Weights of a small mixture-of-experts language model, trained from scratch on English Wikipedia: 37.8M parameters.
Below are experts of layer 7 (counted from 0) of a mixture-of-experts language model. Rows are named router (the router's row for the expert) and show model dimensions 64-127. Each number is 128 + 32 x the weight over its row's rms, rounded and kept within 0 to 255. Numbers have three digits each.
After each expert's rows: "mostly gets" lists some tokens that are sent to it at least half of the time. This comes from a sample of Wikipedia text that the model never trained on.

# expert 31
router:153064112134105148124160091104120139131093095130156092080167144153145113174137194120113061109153095109078088124145176145067159077146115138128147186150173113188095114065113140091147150112111145
mostly gets: " including", " using", " include", " like", " includes", " regarding"

# expert 93
router:187073114103099133100174049133100110154082149182050113115136149154132115190122197132112088123206121117096150180178168160073154114173079140119133132114200134147098102156106126134164107079115195
mostly gets: " various", " his", " numerous", " regarding", " improve", " reduce"

# expert 199
router:164090055134100153058143065098100147130093092134125136100190151127139160166144148167110075132159152109112043100100154141053111107131121168123098135133128119166089150052098151126143163109101145
mostly gets: " roof", " brick", " walls", " stone", " floor", " rear"

# expert 143
router:178096139155104170118122096166124129091151083122079075079198175127183141114161159173158103162114137168083096192179138152090162079177108151125149140128134110202125145108145127110150153110092167
mostly gets: "а", "н", " Ivan", "ksand", "т", "к"

# expert 88
router:134120144095093116106164085108110135157111074150097085084140147144140138169108183202057122135177119110107102121139168133101112154167096131116161174129091081123142104112130136139158110124043151
mostly gets: " January", " February", " April", " September", " October", " December"

# expert 105
router:151131072167044181169137108074040136139105071145125143095116148148177100120106156152169108146138133118082122104131174157102130148133093148130164162141123148157110081101109101131209094121118119
mostly gets: "-p", " p", "sp", " imp", " pat", " ext"

# expert 228
router:109097093169100175124167129167083160111144100161126086126158144117092120112155199127103045169155153099069105125122141160120141104116090178100144146132162123149151145107095120070129092127112227
mostly gets: " The", "The", " the", "the", " Holy"

# expert 129
router:137098087137137132120211144128123116181094128140084125076129141133095136139113142179108066142168125111110106101161161134076145125169122149086173166117153146197092167090149129095141114095102182
mostly gets: " Clade", " Phylum", " Born", "=", " Binomial", "):"

# expert 202
router:201065081107135122082156058134093141174108125126144108114126180132149181175138145161098081155162177089060051161110175150111129111137095229145137171147128127132075096140080176129161148095113157
mostly gets: " different", " traditional", " historical", " modern", " cultural", " similar"

# expert 159
router:176067084124082102106173085133114106156094165169113094151126144136146174185134151109176110138177114146111086080131140174062150141117086161090142170116117124171169128144102080136158092095064153
mostly gets: " dep", " dec", " ass", " acc", " int", " per"

# expert 51
router:160112123136058153109149121119069158126096088129139066133134107189143153165130161147128111154145140114068128095117162123124187143129088125051137179117164108138126100092109136116146060089037179
mostly gets: "-b", "-t", " deb", " rep", " emb", "-m"

# expert 203
router:157095137120091132131174151127114114164154087113101077054156208167124122198168145136107092115167151151092138107147072093134188129173106161090112180154165105183118128083153116110176129131120167
mostly gets: " Ell", " Gray", " Gill", " Ross", " Kenn", " Dav"

# expert 188
router:157121102145116152084182082118111137160163153121114078105177176195177112186161148158102088081180154096078117105114102105135170091093113137042177181117135131159130110071131115102162125122098123
mostly gets: " Nott", " Port", " Fort", " St", " Mount", " Charl"

# expert 176
router:144140138153062143108141073130116139179088135153071084098193156168134116100133186191089092132119138102077098089135154175079143155110119210110124134113126091123078130106102120124132135124088166
mostly gets: " Racing", " Motorsports", " Squadron", " Force", " Infantry", " Chevrolet"

# expert 114
router:158125137139088114086129083125069134125175119115134128109157136197154119164119199115138111157121121111080094139142147133132188149130087117109147157092182142181111104052124115102170139084107132
mostly gets: " K", " T", " J", " N", " M", " H"

# expert 68
router:160120095169094106074162082106115116158083139152100128113157168138197115174160151140125130160146104125123066168124122124131123136144125145122139173084147131179101116076140117090155119137082209
mostly gets: " Goals", " GF", " GD", " Pts", "34", "63"

# expert 245
router:103077131096087122133156150151113104160107129125089077053159127131111188174132156182144107102160102132101115120107124125143140144162115189113137156121166163154095113128081136127214102064051133
mostly gets: "ä", " Fried", "ü", "berg", "itz", " Lind"

# expert 48
router:129094086121080138069167108137091104127124093166156109120110147129138133162112152111122073167141150105042071086169159107060092117149074204116135133152191107124153124142094151090112165112151183
mostly gets: " his", " her", " their", " its", "a's", "er's"

# expert 25
router:141126093166108119141112118133116095137136137117080142112165135151145105170115213164111101147171121089098079135112124064120178103153084162109133157087184113156142086068160118127167111104121153
mostly gets: " B", " D", " F", " T", " G", " C"

# expert 76
router:152077102142094169122123058176064112087122129125090062132125150155124112116105113147143056110119148090165123135125101130117147119136148106123170204129178147161138111118091118113145124079104164
mostly gets: " (", "(", " [", " \"", " '", " (\""

# expert 21
router:187124101122094140055142146120044143144134089180122140128185111105168155141113131146127089144122139123126084076094169066076150082144080156081121159137159130131136181072160165101148113108106159
mostly gets: " theory", " idea", " evidence", " knowledge", " story", " analysis"

# expert 66
router:151083160139085169076145061157089071126147159160108088095124191129167108121157142105098100169187117149124102139118085086082138137149089143105129185103151176147096110046134143093176135096072160
mostly gets: " −", " .", "^{(", " ±"

# expert 130
router:155085071108122167130124108146037092111082132126084062122147185169135133111077122134141054123135160090160144100169122135134150131128129159143123195149146172140131119076139097103140137104115182
mostly gets: " (", "(", " [", "\")", "\"", ")\""

# expert 19
router:169118121143048121133182076156111127152124150109107149128174184195188111128114146119103096125125131149131051085110122123075129126135092156111119186104181077141135119079102155110160162102089125
mostly gets: "′", "°", "_{", " .", "131", "^{("

# expert 232
router:116075079153113139146196104150140125174149115148100099092164167189127129135137166165082091093115134142109108121179156111045168120153132130089172146093122143168119142056102141114115127131105184
mostly gets: "featuring", " USA", "=", " SCO", " vs", "-yard"

# expert 165
router:123088135162126116057128110125113125114138086117093101098193158152181116113127167123121112192116078112090084134155139126061119091202080140098140144160109132159127148144116170086176127133060154
mostly gets: "ó", "uz", "ł", "oz", "š", "č"

# expert 54
router:134101077141122186122169100136113121112160073152099112144130143131111134152125230120089069164181132096075082141161133119110128135102092193127157157154156127159116146093114133117156121102096202
mostly gets: " the", "The", " The", "the", " city's"

# expert 166
router:155139132133107099083152075109059145158117117141123104093143203099131119128069179132105145155125146118110085142138105181063131117128152108071154211139142100157101136092180128131197101112107175
mostly gets: " Arab", " Slov", " Azerbai", " Eston", " Greek", " Bulg"

# expert 186
router:145096129146090093079132097144064177136138121135152125062135086176138128157114177209135082129161109154152105162107134127162160144149117129069155177126153139143135109089104138076163081083094153
mostly gets: " n", "-f", "-B", "St", "-W", "-g"

# expert 36
router:124099087102104164104142078092077150213076141099106127136144136174185096129093168147114122137149111118110098149151107066098141136142146134108131131147148127240135107130133168146132142114061131
mostly gets: " Gr", " cr", " Cr", " Sl", " fr", "Gr"

# expert 118
router:153106096114106112121156092122071159104083121199126148110166203135188123156101132143125102102136127145103069110136191111117126122126091114116125157096119151145061168134094112114159131135088122
mostly gets: " north", " low", " south", " Socorro", " self", " non"

# expert 154
router:124107129135116101107136055163064153151177145162061103074170132189167130120109150142118115163126073137100125121137184118103128119099116129083131160163118157181126156092136140133134092097038162
mostly gets: " CR", " AT", " CO", "SA", " US", " ARG"

# expert 244
router:106090130087099157118144124136104113164107128138104095097212118129119133146130133136078108096119079111132104134166131098115131156164095183131098182150174159195087194147127143147186147126085153
mostly gets: "ić", "mann", "berg", "sson", "ović", "owski"

# expert 201
router:134090110142113153105138111091073124138116151117078095121146155161142127182133137161076105177186101077119106096145111136087195083163104187099104190131091138164095146142148104055123102129091143
mostly gets: " Stadium", " Avenue", " Airport", " School", " Museum", " Festival"

# expert 238
router:137114150129118108104185091127136126115099100151082091092125187130117153158095134182134123137207087148092042087128141148150139102114116154088149186108149166140159194072067113130174093066079144
mostly gets: " October", " September", " January", " November", " July", " April"

# expert 74
router:177102070145095156088134057086067159135107124173113137115189116124137149191129162168135086141151156141127100106088188131051155108116054131126105144094123149168144145103149124111126129089101164
mostly gets: " research", "ulation", " development", "ization", " treatment", "ability"

# expert 216
router:151080104105101137094199132120099151126116109123120124124107116138146128135118170129126073144139171119094091124188176157138107094156077199092155166155143148165087161076115184075141105111121153
mostly gets: "featuring", " Best", " titled", " Binomial", " Outstanding", "Studio"

# expert 44
router:112136119121087124158170135105130144150121115173116150138135140132112153167165115149111116153159109144075099170160173112098175137155109205130118198088143144180077139062094180074125118111089182
mostly gets: " –;", ".;", " Although", " -;", "\":", ";"

# expert 43
router:133153094145081135084104084136099122119104154145105134147160171150163191141128180162093086128178115091082070160119126086156148104147109175113161149095135169139108128060102128119171138085095138
mostly gets: " O", " A", " E", " U", " AT", " C"

# expert 206
router:131127097091113104097144065150041104171099139161090074126147226148090107119137150183086120109148147094083068117153153186095121115128140153087168197155150094152090142128130168125150130114138147
mostly gets: " American", " British", " English", " German", " French", " Italian"

# expert 125
router:158124142096097162134133041108078138175102136135092117097195154156145120160151164162148105154138131114112093109126167127086130156119062164137127157110135090171083152116114081149146159130109160
mostly gets: " protein", " acid", "IC", "CD", "^", " NM"

# expert 3
router:127138065097057134078159071123096096163115098181113087145126130143182179147127138135110106145190120073106089175161158162121127156154129154128168141159144097132089132123130116103173138144102180
mostly gets: " two", " three", " most", " several", " both", " many"

# expert 29
router:167055102115145150098178106131128148122160143143096095134140126155168101151127185132052037129174151115100100112176086145113168113114095160080175124132148168181087149069099145092131107127103198
mostly gets: " GBR", "–:", "',", "featuring", " GER", " ITA"

# expert 107
router:133086059153092177055138113145090111085090141150117099132164135170125105147120177115100094173150109102143066081146166092121140098152102140093180137102168065195156125125105148158134129133098178
mostly gets: " inter", " ar", " pro", " Ar", " Inter", " cor"

# expert 33
router:159074119115112185114096059143085093081136137106116060105131153188112146125115110171104076109132152094133103129115108122133145136143139120110137194122191145188136129091108135108135132092117169
mostly gets: " \"", " (", " “", "(", " [", " '"

# expert 198
router:116128086168052112087206065107119113133140145158098094147144163178172110158107114132147107154144102093123077074101163112091088093121067106109121159133160128180102112123091149119173137104090199
mostly gets: "°N", " .", " $", " £", " €", " ±"

# expert 124
router:128142153103074124111191106126082105148108143174141083092131144212091135136139144191137074142171126102113109145143126087075127100129105110089138182122139095162085132071151140115143176083086116
mostly gets: "/", "+", "–", "_", "−", "&"

# expert 241
router:165079069152106159106191054110116123185121170130133098118130189140158194193141119117104121106177129110104059164100180146084126131148086209130128154126129140126107091124097128152164127135106157
mostly gets: " high", " large", " early", " low", " great", " strong"

# expert 82
router:181099103094111153140210060131064126163142119160129104110165201156108103179137121187097100167135167118092120134153165141142141148208144138054119187166141100151099117084098125089144142084116135
mostly gets: " South", " North", " New", " West", " Western", " Eastern"

# expert 137
router:147067088087117156085188079122061105158152146114070145064148166192175145092089159183132067125193138112072117122088130140104190113126106179135102141103149147191107125118135142149152121130080174
mostly gets: ".\n\n", " =\n\n", "==\n\n", " |\n\n", "\n\n", "===\n\n"

# expert 127
router:115145110132110137105149043135110145132098131194117099109111133138174103131089214120052118100177119178097129102131112118105174161163141138114139152134121145192112139128087139162138140139116221
mostly gets: " Mar", " March", " mar", " Jul", " Mir", " Or"

# expert 28
router:148096107111073149103177071113097077144119118188127115135120148128124117172088139135096039171142114086051126108135114140066107134135088177117149151122175101151138086147108176112110184077116189
mostly gets: " his", " their", " its", " her", " His", "a's"

# expert 168
router:122129126163082115112172054140094087181152113146124110076167171171160114111164125103102095145178118140131091103159107145120131089136123133098156181116166135158088131113134140138184151072047193
mostly gets: "^{(", " −", " +", " .", "′", " (−"

# expert 1
router:109063170117060126156142124096086142134125094120113140128131131149168140165164141124072045130134095170110136124138120138124147091113133164104129122149159129182087150153167157149164130133095198
mostly gets: " was", " been", " is", " became", " were", "See"

# expert 215
router:168096100111114176116161103124113142153164142160093092123148209151142110177140180146070063130166134105062132112157128142096128129101126169079138210137125107160101151075094140074148111162119137
mostly gets: " Avenue", " Mount", " Creek", " Street", " Richmond", " North"

# expert 46
router:123114079168117119086178106158088125097081143182099113093162143180179115148156138130099126167197093141133084131136137104106120127149117163134165164102188140144073145101124135081153107141094198
mostly gets: "14", "23", "22", "21", "15", "17"

# expert 73
router:157101117110088106084169101118068124173122095188099144144151140135130172187104142182096105183145142157142120086097141113082180094098051129116097183110113125176149146106153099121128073140125192
mostly gets: " election", " government", " Congress", " Council", " rights", " elections"

# expert 58
router:145124119130105087110157119149085170142066126178140101074193162190128136140137147176119133139128103123094015108139154158132112126123119163123148186105192135152112181110117099070152126109134168
mostly gets: "14", "15", "19", "21", "10", "12"

# expert 5
router:195079114139074162127161165127105101153101139129100048063193194153122156194145183151101113140150126132094119104141110089106150125166110174102088148116179129170161118055104154079147116130090162
mostly gets: " Gray", "augh", " Walker", " Dav", " Smith", " Brown"